Experts of a small language model.
Experts: 2 picks a token, a sigmoid router.
Training: a variant of SOAP for the experts, 333M tokens, 5079 steps.
Below are experts of layer 9 (counted from 0) of a mixture-of-experts language model. Rows are named gate (a neuron's input weights, with its number), up (a neuron's input weights, with its number) and show model dimensions 0-191. Each number is 50 + 10 x the weight over its row's rms, rounded and kept within 0 to 99.
Before each expert's rows: a language model's description of what the expert responds to. This comes from a sample of Wikipedia text that the model never trained on.

# expert 51
Description: Surname-initial fragments. First pieces of surnames after a given name, such as Las-swell, Kar-am, Hil-genberg, Gar-ris.
gate0:60 39 62 58 52 45 58 61 53 46 50 47 61 34 51 58 45 56 79 37 55 52 41 63 63 41 51 47 58 52 48 56 45 68 39 44 49 55 56 33 55 47 39 62 49 43 34 31 44 70 42 46 43 36 44 55 54 44 29 48 47 54 49 52 68 56 43 27 65 57 41 31 53 50 37 58 58 64 46 51 64 47 46 47 28 47 57 56 50 48 51 57 39 37 65 59 58 49 42 35 38 50 42 53 38 28 64 41 62 57 52 57 51 66 53 49 64 48 37 62 52 55 58 58 35 55 53 53 53 50 49 58 57 59 49 41 44 58 60 58 34 51 51 50 57 59 61 73 27 55 46 47 44 58 42 50 39 47 43 28 48 56 53 47 51 50 38 40 54 66 57 53 47 54 60 56 66 53 52 59 50 23 45 46 54 66 67 32 44 65 74 54
up0:51 70 32 49 47 52 41 50 57 56 48 48 56 66 40 48 37 42 35 60 58 53 69 36 53 61 63 45 43 45 38 36 65 29 47 60 65 44 48 70 49 52 56 41 66 51 57 54 42 46 48 62 69 60 56 40 43 71 55 43 47 64 45 39 42 49 53 56 46 41 51 83 55 39 53 48 57 40 58 41 50 45 57 42 49 49 51 41 39 54 72 45 55 57 48 37 53 51 53 60 50 44 51 46 68 66 40 66 48 51 48 40 55 55 42 54 53 49 52 50 40 46 59 41 63 40 56 37 43 64 31 69 49 52 47 51 58 61 39 58 67 51 50 50 52 37 39 34 64 61 43 56 39 43 47 52 75 47 48 56 51 30 42 54 53 62 60 56 55 41 45 49 49 41 31 41 45 47 60 48 43 74 41 42 55 36 48 70 67 41 28 57

# expert 58
Description: Prepositions after verbs. Prepositions following verbs or nouns, such as of, for, with, by, to, over, under, despite, usually before the or a.
gate0:59 20 50 43 50 43 46 57 41 44 41 46 47 55 44 51 44 56 28 38 30 71 42 49 60 58 47 44 74 47 31 47 55 50 47 50 28 43 43 45 53 55 60 48 55 45 51 53 63 43 60 60 48 35 55 47 45 74 53 43 56 50 30 59 55 36 37 41 37 56 38 36 48 49 35 30 70 37 58 46 40 46 62 41 47 68 50 38 66 57 56 33 36 51 54 44 46 48 54 48 55 46 58 43 55 48 43 53 51 49 85 49 43 39 57 54 41 38 66 32 40 37 46 68 50 32 64 60 45 49 58 63 70 67 31 52 43 47 45 38 50 58 47 41 60 52 49 46 47 55 39 55 48 49 66 50 38 37 48 54 44 49 48 44 48 61 56 59 58 53 49 43 56 58 44 37 47 55 50 55 45 58 40 76 52 52 53 49 51 37 58 48
up0:54 70 27 58 50 69 67 41 62 48 58 47 49 43 61 36 49 44 66 64 65 44 39 56 54 53 39 64 27 28 52 51 46 66 61 55 65 49 56 55 50 31 47 44 44 52 42 61 28 51 51 48 46 53 45 53 66 28 50 48 40 61 61 39 61 58 57 52 74 46 67 34 50 51 58 53 39 46 41 48 58 62 64 64 66 20 48 64 48 50 39 57 57 45 44 58 66 55 45 54 43 57 40 59 43 41 48 45 41 52 27 48 51 51 33 50 59 65 40 66 69 66 46 39 64 65 40 38 47 46 36 36 24 43 58 43 43 55 57 46 54 44 55 51 39 46 52 56 60 56 48 47 52 43 47 55 54 68 53 61 43 45 54 47 48 55 35 48 47 65 42 46 46 52 57 45 53 39 54 54 44 46 43 49 47 43 41 45 48 58 39 53

# expert 1
Description: Prepositions and field colons. Linking prepositions like of, at and with, plus colons after infobox field names such as Stops:, Facility ID:, Overall:.
gate0:66 34 55 58 48 42 35 53 51 53 41 55 47 44 46 48 45 45 66 40 70 47 51 60 39 41 61 46 66 45 51 56 40 79 64 36 50 47 59 56 48 39 56 38 53 58 56 58 41 53 26 46 48 40 63 46 60 55 30 40 43 41 39 50 53 66 40 44 27 47 37 45 60 50 40 54 58 52 55 48 58 46 34 52 44 34 51 33 61 41 51 62 46 34 37 40 41 33 43 46 48 50 48 72 67 50 41 46 49 52 53 51 45 42 46 50 46 43 20 39 54 68 52 42 50 47 43 46 54 47 36 44 41 51 51 58 40 49 44 47 32 58 48 49 51 51 56 63 54 49 58 66 38 49 43 58 52 60 35 57 51 34 59 29 47 39 43 57 50 40 46 32 61 27 36 44 50 26 52 61 50 56 45 76 44 57 47 65 55 45 41 65
up0:21 61 62 38 48 54 62 43 68 45 62 58 50 59 53 38 54 55 49 45 49 50 73 37 42 42 50 54 55 40 60 41 64 28 37 51 69 63 63 53 43 52 34 59 60 42 40 36 40 62 56 45 50 55 45 68 47 42 77 61 49 58 47 34 53 34 53 37 53 49 60 47 51 52 62 70 40 51 65 63 42 56 67 49 56 55 50 57 35 54 53 46 40 49 41 61 46 59 64 35 47 44 55 49 35 41 54 59 47 43 29 56 54 55 56 41 48 54 73 53 48 45 44 53 60 61 50 36 50 44 55 53 69 53 64 36 53 58 40 49 51 30 50 54 51 48 58 40 51 37 38 39 58 82 56 42 48 58 53 52 46 54 36 58 35 57 56 42 47 54 40 62 34 56 62 54 62 54 43 31 40 45 61 49 58 38 45 32 51 56 47 50

# expert 40
Description: Temporal and role conjunctions. Clause-linking as, after, before, when, until, as in entered as a replacement or years after returning; also list separators.
gate0:50 56 34 49 52 67 46 48 50 71 53 44 46 51 35 57 57 47 48 67 48 47 30 60 58 42 51 47 39 63 38 58 50 42 42 41 49 54 25 39 50 57 48 53 41 49 53 70 50 44 58 45 68 47 52 57 52 59 49 45 60 39 74 60 54 52 57 56 40 42 32 43 43 56 46 40 50 41 38 37 45 55 60 40 56 72 34 45 62 71 47 42 59 54 40 32 48 56 63 52 54 51 43 40 42 56 53 57 58 54 36 27 58 55 64 45 48 54 50 57 59 26 58 42 65 34 55 65 30 46 53 63 48 48 45 42 34 37 45 64 27 50 44 54 42 65 47 66 36 68 48 51 54 40 41 53 49 41 52 39 42 58 54 55 55 42 43 67 69 48 57 54 51 58 39 28 39 36 53 46 48 36 53 48 52 52 40 66 57 66 66 40
up0:56 54 50 45 49 54 40 50 48 47 46 77 49 50 30 53 71 40 63 72 33 74 45 52 48 54 40 56 37 49 34 44 56 47 39 38 45 57 33 43 46 53 68 45 60 53 52 52 64 52 57 51 57 48 46 59 51 41 55 56 49 52 51 65 51 51 52 59 58 48 35 51 51 59 50 45 52 56 44 48 38 57 40 48 46 61 49 45 39 55 42 57 44 58 20 46 44 52 53 61 35 53 60 50 55 54 59 48 20 61 36 35 47 43 42 43 52 59 52 52 73 45 41 53 47 52 46 58 55 32 44 50 63 56 36 49 27 40 39 38 48 67 39 58 47 53 50 53 45 49 58 56 37 39 55 51 76 36 52 35 38 41 53 38 45 62 48 52 52 39 74 45 40 57 65 47 31 65 25 55 60 44 72 45 64 58 51 49 54 59 63 46

# expert 5
Description: Name-initial capitalized pieces. Opening capitalized piece of a proper name cut into several tokens, like Tw(enty), Brian(na), Qu(arter), Ham(pton), often after commas or "by".
gate0:46 53 44 50 46 49 40 45 64 49 39 49 43 55 57 54 53 57 42 49 40 56 27 47 41 51 45 64 55 58 37 46 50 54 49 40 57 53 30 44 66 54 58 61 71 27 54 47 50 43 67 49 39 54 38 44 42 56 45 43 53 63 44 61 47 51 59 63 73 53 43 42 38 56 47 57 51 73 61 33 55 41 70 43 46 40 55 38 46 47 58 42 52 60 38 57 63 48 55 48 43 62 60 65 45 74 68 65 52 54 55 38 55 58 47 42 54 45 36 76 77 45 46 53 55 37 56 48 39 46 32 52 57 44 46 52 50 41 52 44 65 47 63 48 40 55 67 61 32 59 68 59 52 33 49 54 46 65 41 48 40 65 36 79 56 53 49 57 47 44 60 49 40 43 50 53 31 48 35 51 60 42 51 50 55 61 44 57 41 33 41 40
up0:69 52 56 56 54 42 52 37 52 39 44 69 47 51 51 51 49 49 44 67 38 43 50 68 56 58 52 27 48 39 53 62 59 55 53 56 53 49 45 42 53 48 36 48 44 60 47 68 48 47 55 51 55 56 54 63 58 50 61 65 55 43 57 48 59 49 36 39 30 49 59 50 46 48 48 46 55 30 44 59 57 50 52 34 42 67 42 54 44 47 47 46 52 44 63 47 44 54 57 66 44 42 49 30 50 16 23 31 34 55 46 50 52 54 63 54 55 65 59 46 32 50 50 42 30 60 46 54 71 73 62 59 57 30 39 52 55 50 63 54 35 43 38 47 48 71 16 57 50 48 59 43 50 54 47 60 55 56 57 61 49 32 64 41 50 54 51 50 39 59 41 48 59 53 43 59 33 54 52 64 41 56 56 45 41 44 65 44 60 49 39 56

# expert 2
Description: Table cell separators. Pipe characters starting a new cell or row in wiki tables, plus leading list dashes and colons, e.g. | Pamela King, - Louis-Do.
gate0:38 45 32 53 59 67 29 54 33 49 64 59 56 57 42 53 43 59 32 55 46 49 41 44 49 40 53 72 54 56 54 48 71 42 46 43 43 30 34 59 75 70 49 57 64 41 45 47 60 53 51 48 48 36 40 72 46 64 47 46 61 40 50 46 52 63 59 50 47 34 38 21 44 59 51 46 50 56 40 47 52 49 47 45 51 58 55 52 52 40 64 61 53 36 35 46 54 72 49 47 53 55 37 57 38 60 57 51 51 60 42 58 55 57 60 43 53 44 40 52 49 34 33 68 68 46 47 57 60 52 36 43 61 43 48 47 42 41 46 49 41 48 43 70 42 56 51 58 68 59 58 44 64 54 32 46 49 44 59 48 43 58 63 47 43 62 56 50 49 49 66 43 50 37 50 67 58 53 35 48 62 53 62 34 64 42 49 57 26 58 67 63
up0:43 61 55 61 45 54 28 70 47 23 37 40 60 47 51 48 45 44 49 61 42 41 50 47 52 55 57 71 47 38 52 40 33 40 56 38 62 38 59 50 42 41 51 31 50 31 49 62 51 62 61 44 57 52 59 32 35 47 45 41 41 45 36 25 64 44 43 23 46 61 49 62 39 45 55 38 44 61 51 66 25 52 66 35 44 54 32 57 53 64 44 46 51 30 31 58 41 57 54 57 62 55 62 49 45 50 57 56 38 52 58 57 52 45 50 59 40 46 45 43 50 66 43 60 54 53 48 53 57 61 47 57 52 56 52 38 69 49 52 50 35 56 53 64 48 52 61 41 52 40 27 58 55 48 60 60 56 43 47 46 43 52 57 43 59 51 35 57 47 27 52 42 55 60 68 51 54 53 50 52 37 51 52 65 47 58 33 45 42 34 43 65

# expert 26
Description: Word-initial fragments. Opening word pieces of names and words, mostly Romance-style syllables like Del, Mal, Mor, Al, or del-ay, repl-ication.
gate0:59 46 45 56 69 49 58 72 42 51 53 43 39 35 53 55 33 53 36 54 41 55 49 52 49 43 48 46 64 57 60 54 50 46 44 50 55 74 54 54 39 57 40 57 45 50 59 40 33 47 50 51 47 40 50 53 57 48 50 60 75 38 59 57 55 51 64 45 38 50 50 62 47 42 47 45 44 38 25 54 46 58 61 67 38 35 53 56 57 51 49 39 50 39 44 44 41 45 90 52 29 40 40 57 38 55 44 49 59 29 37 59 45 37 46 45 53 52 62 45 54 45 37 67 46 68 54 71 57 67 43 55 59 54 67 51 52 34 51 53 51 72 49 69 52 44 37 62 57 57 21 62 50 43 54 42 46 41 60 50 25 53 44 35 57 51 51 47 55 64 47 53 60 57 58 51 44 42 27 45 53 50 48 49 50 56 52 49 58 50 51 44
up0:47 44 52 40 66 48 50 49 70 49 50 49 48 45 62 57 53 43 54 54 31 65 43 33 61 52 57 38 51 63 34 52 59 49 53 41 55 63 58 38 41 63 35 60 53 51 63 51 38 48 32 42 53 41 59 52 70 26 42 51 78 34 49 55 43 58 47 52 61 38 66 60 68 60 53 49 48 45 38 40 32 53 55 56 65 32 54 48 45 44 59 38 41 48 43 43 52 39 64 56 75 63 50 34 38 65 43 43 43 53 66 54 50 47 46 56 53 66 58 28 45 36 32 56 64 53 49 66 67 58 52 48 59 29 59 45 63 36 50 43 47 31 44 65 62 38 59 54 57 61 43 41 51 48 53 35 45 40 54 59 47 57 40 49 41 43 55 60 60 53 46 47 39 48 65 56 38 50 44 35 48 50 54 52 50 57 52 46 25 43 52 50

# expert 35
Description: Surname endings. Final pieces of people's surnames, or whole common surnames, in tables and credits, like -ton in Warrington, -son, -ić, Singh, Jones.
gate0:35 61 48 37 55 50 50 57 31 57 46 56 44 28 56 43 45 42 39 51 74 59 36 50 49 37 43 41 41 59 54 57 54 56 52 45 58 57 46 35 60 52 43 56 54 67 64 66 44 64 50 37 38 44 51 47 41 78 45 47 58 39 29 42 54 41 64 61 49 46 46 54 55 40 46 38 59 69 61 44 60 43 42 49 43 48 52 56 46 53 65 35 33 59 52 38 53 39 64 33 46 53 36 45 45 60 43 59 66 75 67 45 58 53 56 58 46 45 55 33 42 50 51 29 53 48 45 57 52 52 57 40 30 43 53 41 55 35 52 51 37 54 39 19 35 52 48 49 41 55 60 50 47 53 32 50 50 38 48 48 43 42 61 61 63 39 44 55 50 70 48 55 42 55 55 37 33 54 44 44 44 53 68 31 55 44 42 39 58 46 55 63
up0:50 37 55 67 54 54 45 47 48 57 56 47 28 67 51 44 49 47 39 49 38 46 57 44 68 53 28 47 47 59 41 54 49 38 51 40 54 44 42 57 60 42 47 66 50 30 55 38 33 52 37 62 42 56 49 53 65 48 46 38 63 58 50 33 50 64 48 51 60 63 40 44 40 40 47 66 54 50 65 44 53 46 52 45 45 56 38 51 52 68 29 46 63 50 30 52 39 47 69 46 62 61 74 49 60 35 46 58 55 63 47 52 41 47 61 51 48 46 46 55 39 56 61 68 58 44 64 36 41 55 45 57 74 42 39 58 65 52 50 62 50 54 52 58 52 61 49 38 40 46 42 71 60 49 47 40 61 43 37 60 54 74 33 68 37 60 42 50 52 48 49 57 46 60 39 64 61 66 60 53 71 65 63 58 44 68 61 54 44 55 44 59

# expert 16
Description: Table and list delimiters. Pipe separators in wiki tables, especially header rows like Home team | Result, plus dashes and line breaks starting infobox list items.
gate0:44 53 54 57 59 44 28 65 62 36 48 29 51 41 49 39 41 55 42 42 58 36 53 52 55 66 52 50 47 43 63 43 33 35 45 39 29 53 77 40 64 40 50 57 40 41 45 55 46 57 39 35 53 51 48 65 53 64 42 49 65 56 45 43 37 55 52 68 40 46 55 54 53 51 60 46 34 47 50 47 74 47 36 48 56 56 50 51 66 64 63 68 32 70 50 53 54 59 63 57 47 52 37 55 46 53 39 59 50 46 48 43 50 50 49 63 47 57 60 49 60 71 56 25 49 40 65 53 37 52 54 34 51 43 41 47 52 35 50 63 50 62 49 60 62 54 52 59 57 48 41 53 40 34 36 43 42 51 52 46 57 56 61 52 59 46 53 67 58 64 29 51 59 35 39 46 49 51 40 31 48 30 73 44 34 58 64 52 46 42 63 44
up0:48 44 40 50 67 38 38 52 60 37 73 45 58 54 47 49 37 53 41 49 70 49 57 58 47 64 40 48 62 37 54 45 59 37 33 43 39 48 56 55 67 41 55 49 46 52 47 67 46 56 45 38 50 38 54 55 67 55 56 57 64 57 48 52 44 58 46 62 68 42 51 64 58 44 48 42 22 51 42 49 67 44 36 50 67 63 52 38 49 61 48 49 57 57 62 66 47 56 54 42 60 53 42 59 54 51 34 59 51 41 44 42 35 64 61 43 41 39 63 60 44 65 47 24 61 47 69 62 57 51 66 45 62 60 39 39 45 39 52 57 45 55 45 59 68 57 55 46 40 57 45 72 50 54 51 27 48 60 56 51 50 61 31 57 64 20 52 50 45 59 53 45 53 48 47 41 65 54 46 44 36 32 54 50 54 54 65 40 41 37 62 45

# expert 0
Description: Foreign name fragments. Mid-word consonant pieces inside non-English proper names, especially Slavic, German, Hebrew or Romanian, such as Yit-z-chak, La-z-ăr, Er-d-mann.
gate0:50 49 55 33 50 47 50 45 41 43 31 51 51 52 49 46 50 58 67 48 38 58 49 59 42 59 57 51 42 40 44 45 41 47 68 37 57 55 41 50 66 44 43 57 29 36 54 60 42 41 56 60 71 39 44 50 74 33 45 45 44 73 34 64 46 43 53 49 40 30 30 38 39 33 54 57 44 55 59 64 41 53 49 23 47 57 40 52 56 43 54 46 57 46 38 59 67 47 67 59 48 48 52 49 48 35 41 54 53 57 60 52 82 46 51 37 43 43 53 49 59 50 67 46 49 35 37 43 59 47 50 49 40 44 44 37 61 59 46 44 55 49 44 67 44 36 47 59 48 65 48 54 33 63 43 47 33 68 38 44 36 57 51 52 68 51 56 49 40 49 40 61 50 50 53 48 51 73 44 60 52 19 49 50 43 61 40 48 48 37 44 52
up0:50 71 48 52 42 56 52 50 54 56 51 44 61 44 53 51 42 22 35 37 55 60 36 59 49 41 41 34 31 49 36 72 52 53 44 46 57 43 48 46 41 43 47 46 79 48 40 41 60 46 50 47 60 53 56 53 50 46 25 57 46 65 47 53 30 45 42 61 49 50 50 64 61 52 68 59 63 55 55 52 48 32 44 55 54 42 55 49 70 68 43 62 45 61 49 52 60 52 34 39 72 60 40 48 69 53 52 43 44 47 47 47 48 79 33 44 49 46 36 65 46 50 48 53 53 36 54 68 54 51 66 50 47 41 44 66 35 51 37 56 50 52 48 45 41 67 86 54 55 53 48 60 43 45 56 52 56 50 35 38 59 41 40 54 53 46 55 44 61 53 52 52 62 53 41 30 56 57 51 61 46 65 53 54 57 51 43 45 65 66 42 50

# expert 3
Description: Personal name pieces. Given names and name fragments of people and places, often mid-word, such as Arthur, Charles, Am-mar, Raymun-d, Green-e.
gate0:53 61 59 42 52 56 29 58 48 45 49 52 37 51 57 63 54 51 51 52 49 64 46 62 52 48 43 48 56 63 50 53 56 54 56 59 48 62 41 43 60 44 59 42 51 38 58 58 48 48 46 34 42 33 47 60 46 53 70 44 45 15 68 44 49 52 54 52 53 56 45 46 60 73 48 56 52 62 53 41 48 55 64 58 60 58 45 47 56 51 32 60 53 51 28 60 57 41 63 59 38 45 48 39 51 38 59 65 57 54 32 41 48 60 35 50 33 66 43 61 43 34 56 35 36 55 83 34 36 47 48 33 51 54 38 52 53 55 54 24 52 78 41 29 37 61 52 49 41 47 65 57 44 42 43 58 56 66 61 40 56 59 41 47 47 42 45 48 48 43 38 57 46 53 51 32 38 58 64 53 53 45 61 53 42 58 44 65 54 51 37 47
up0:58 49 50 78 40 42 70 57 31 50 55 49 54 63 54 56 52 47 51 40 47 24 67 43 31 66 57 59 43 44 45 40 48 49 48 30 57 46 45 52 53 57 48 52 42 44 54 44 53 42 45 41 33 58 59 53 51 66 37 57 55 55 42 63 50 46 71 57 67 48 55 66 57 50 45 58 49 48 49 59 65 44 64 37 49 45 52 39 37 51 64 53 51 53 49 46 49 65 49 39 30 60 40 50 48 44 47 39 27 47 65 44 41 37 48 42 60 29 35 53 53 40 42 59 70 43 53 60 56 55 52 66 52 56 65 45 47 34 56 55 54 47 24 62 40 34 44 34 54 42 60 50 67 40 51 61 52 46 44 63 57 36 50 58 53 54 28 61 54 52 62 43 37 56 54 54 60 38 70 39 35 40 38 38 39 57 56 43 53 52 68 46

# expert 15
Description: Prepositions like in. Prepositions, mostly in, opening phrases or after nouns, such as in turn, in fact, During, throughout, from, into.
gate0:51 55 50 50 47 47 25 52 57 48 50 42 44 47 50 55 49 55 40 50 48 69 45 37 42 57 27 43 43 59 44 41 51 66 51 52 59 54 49 38 48 52 77 61 55 37 32 52 42 61 45 55 65 40 62 23 64 56 52 42 52 62 44 38 59 58 39 49 49 40 50 36 47 48 52 45 64 45 59 50 58 62 46 35 54 62 44 43 54 40 43 32 28 46 46 46 38 43 46 40 50 48 56 44 33 58 46 61 40 34 66 49 55 40 62 66 38 47 45 49 52 59 48 44 48 60 47 54 64 29 27 46 31 50 37 52 34 41 44 58 34 55 57 44 47 52 51 52 29 54 41 41 37 42 42 45 81 36 48 44 42 63 58 60 60 68 54 55 44 43 63 40 50 50 52 49 45 49 46 81 47 47 50 43 57 71 42 57 51 45 54 57
up0:40 43 44 41 62 42 47 58 51 41 51 40 60 60 55 49 65 45 59 34 61 43 44 59 53 53 56 52 71 65 68 49 48 44 48 39 44 30 54 57 61 46 45 53 48 50 56 51 73 31 53 49 48 42 43 41 32 43 40 55 63 44 33 42 44 39 56 45 62 49 42 60 55 55 40 46 46 68 36 37 42 41 56 60 33 50 42 68 62 71 60 51 64 68 39 50 60 57 54 68 36 58 35 56 53 47 51 60 56 58 52 49 52 39 47 51 52 52 44 44 46 52 63 51 56 41 61 43 40 47 46 52 52 52 69 47 62 61 51 42 54 56 51 57 58 56 58 43 56 50 56 56 76 57 38 58 18 58 24 47 55 42 63 44 53 28 45 55 46 65 43 51 39 51 46 45 50 42 47 21 55 38 64 32 38 49 60 60 36 60 61 41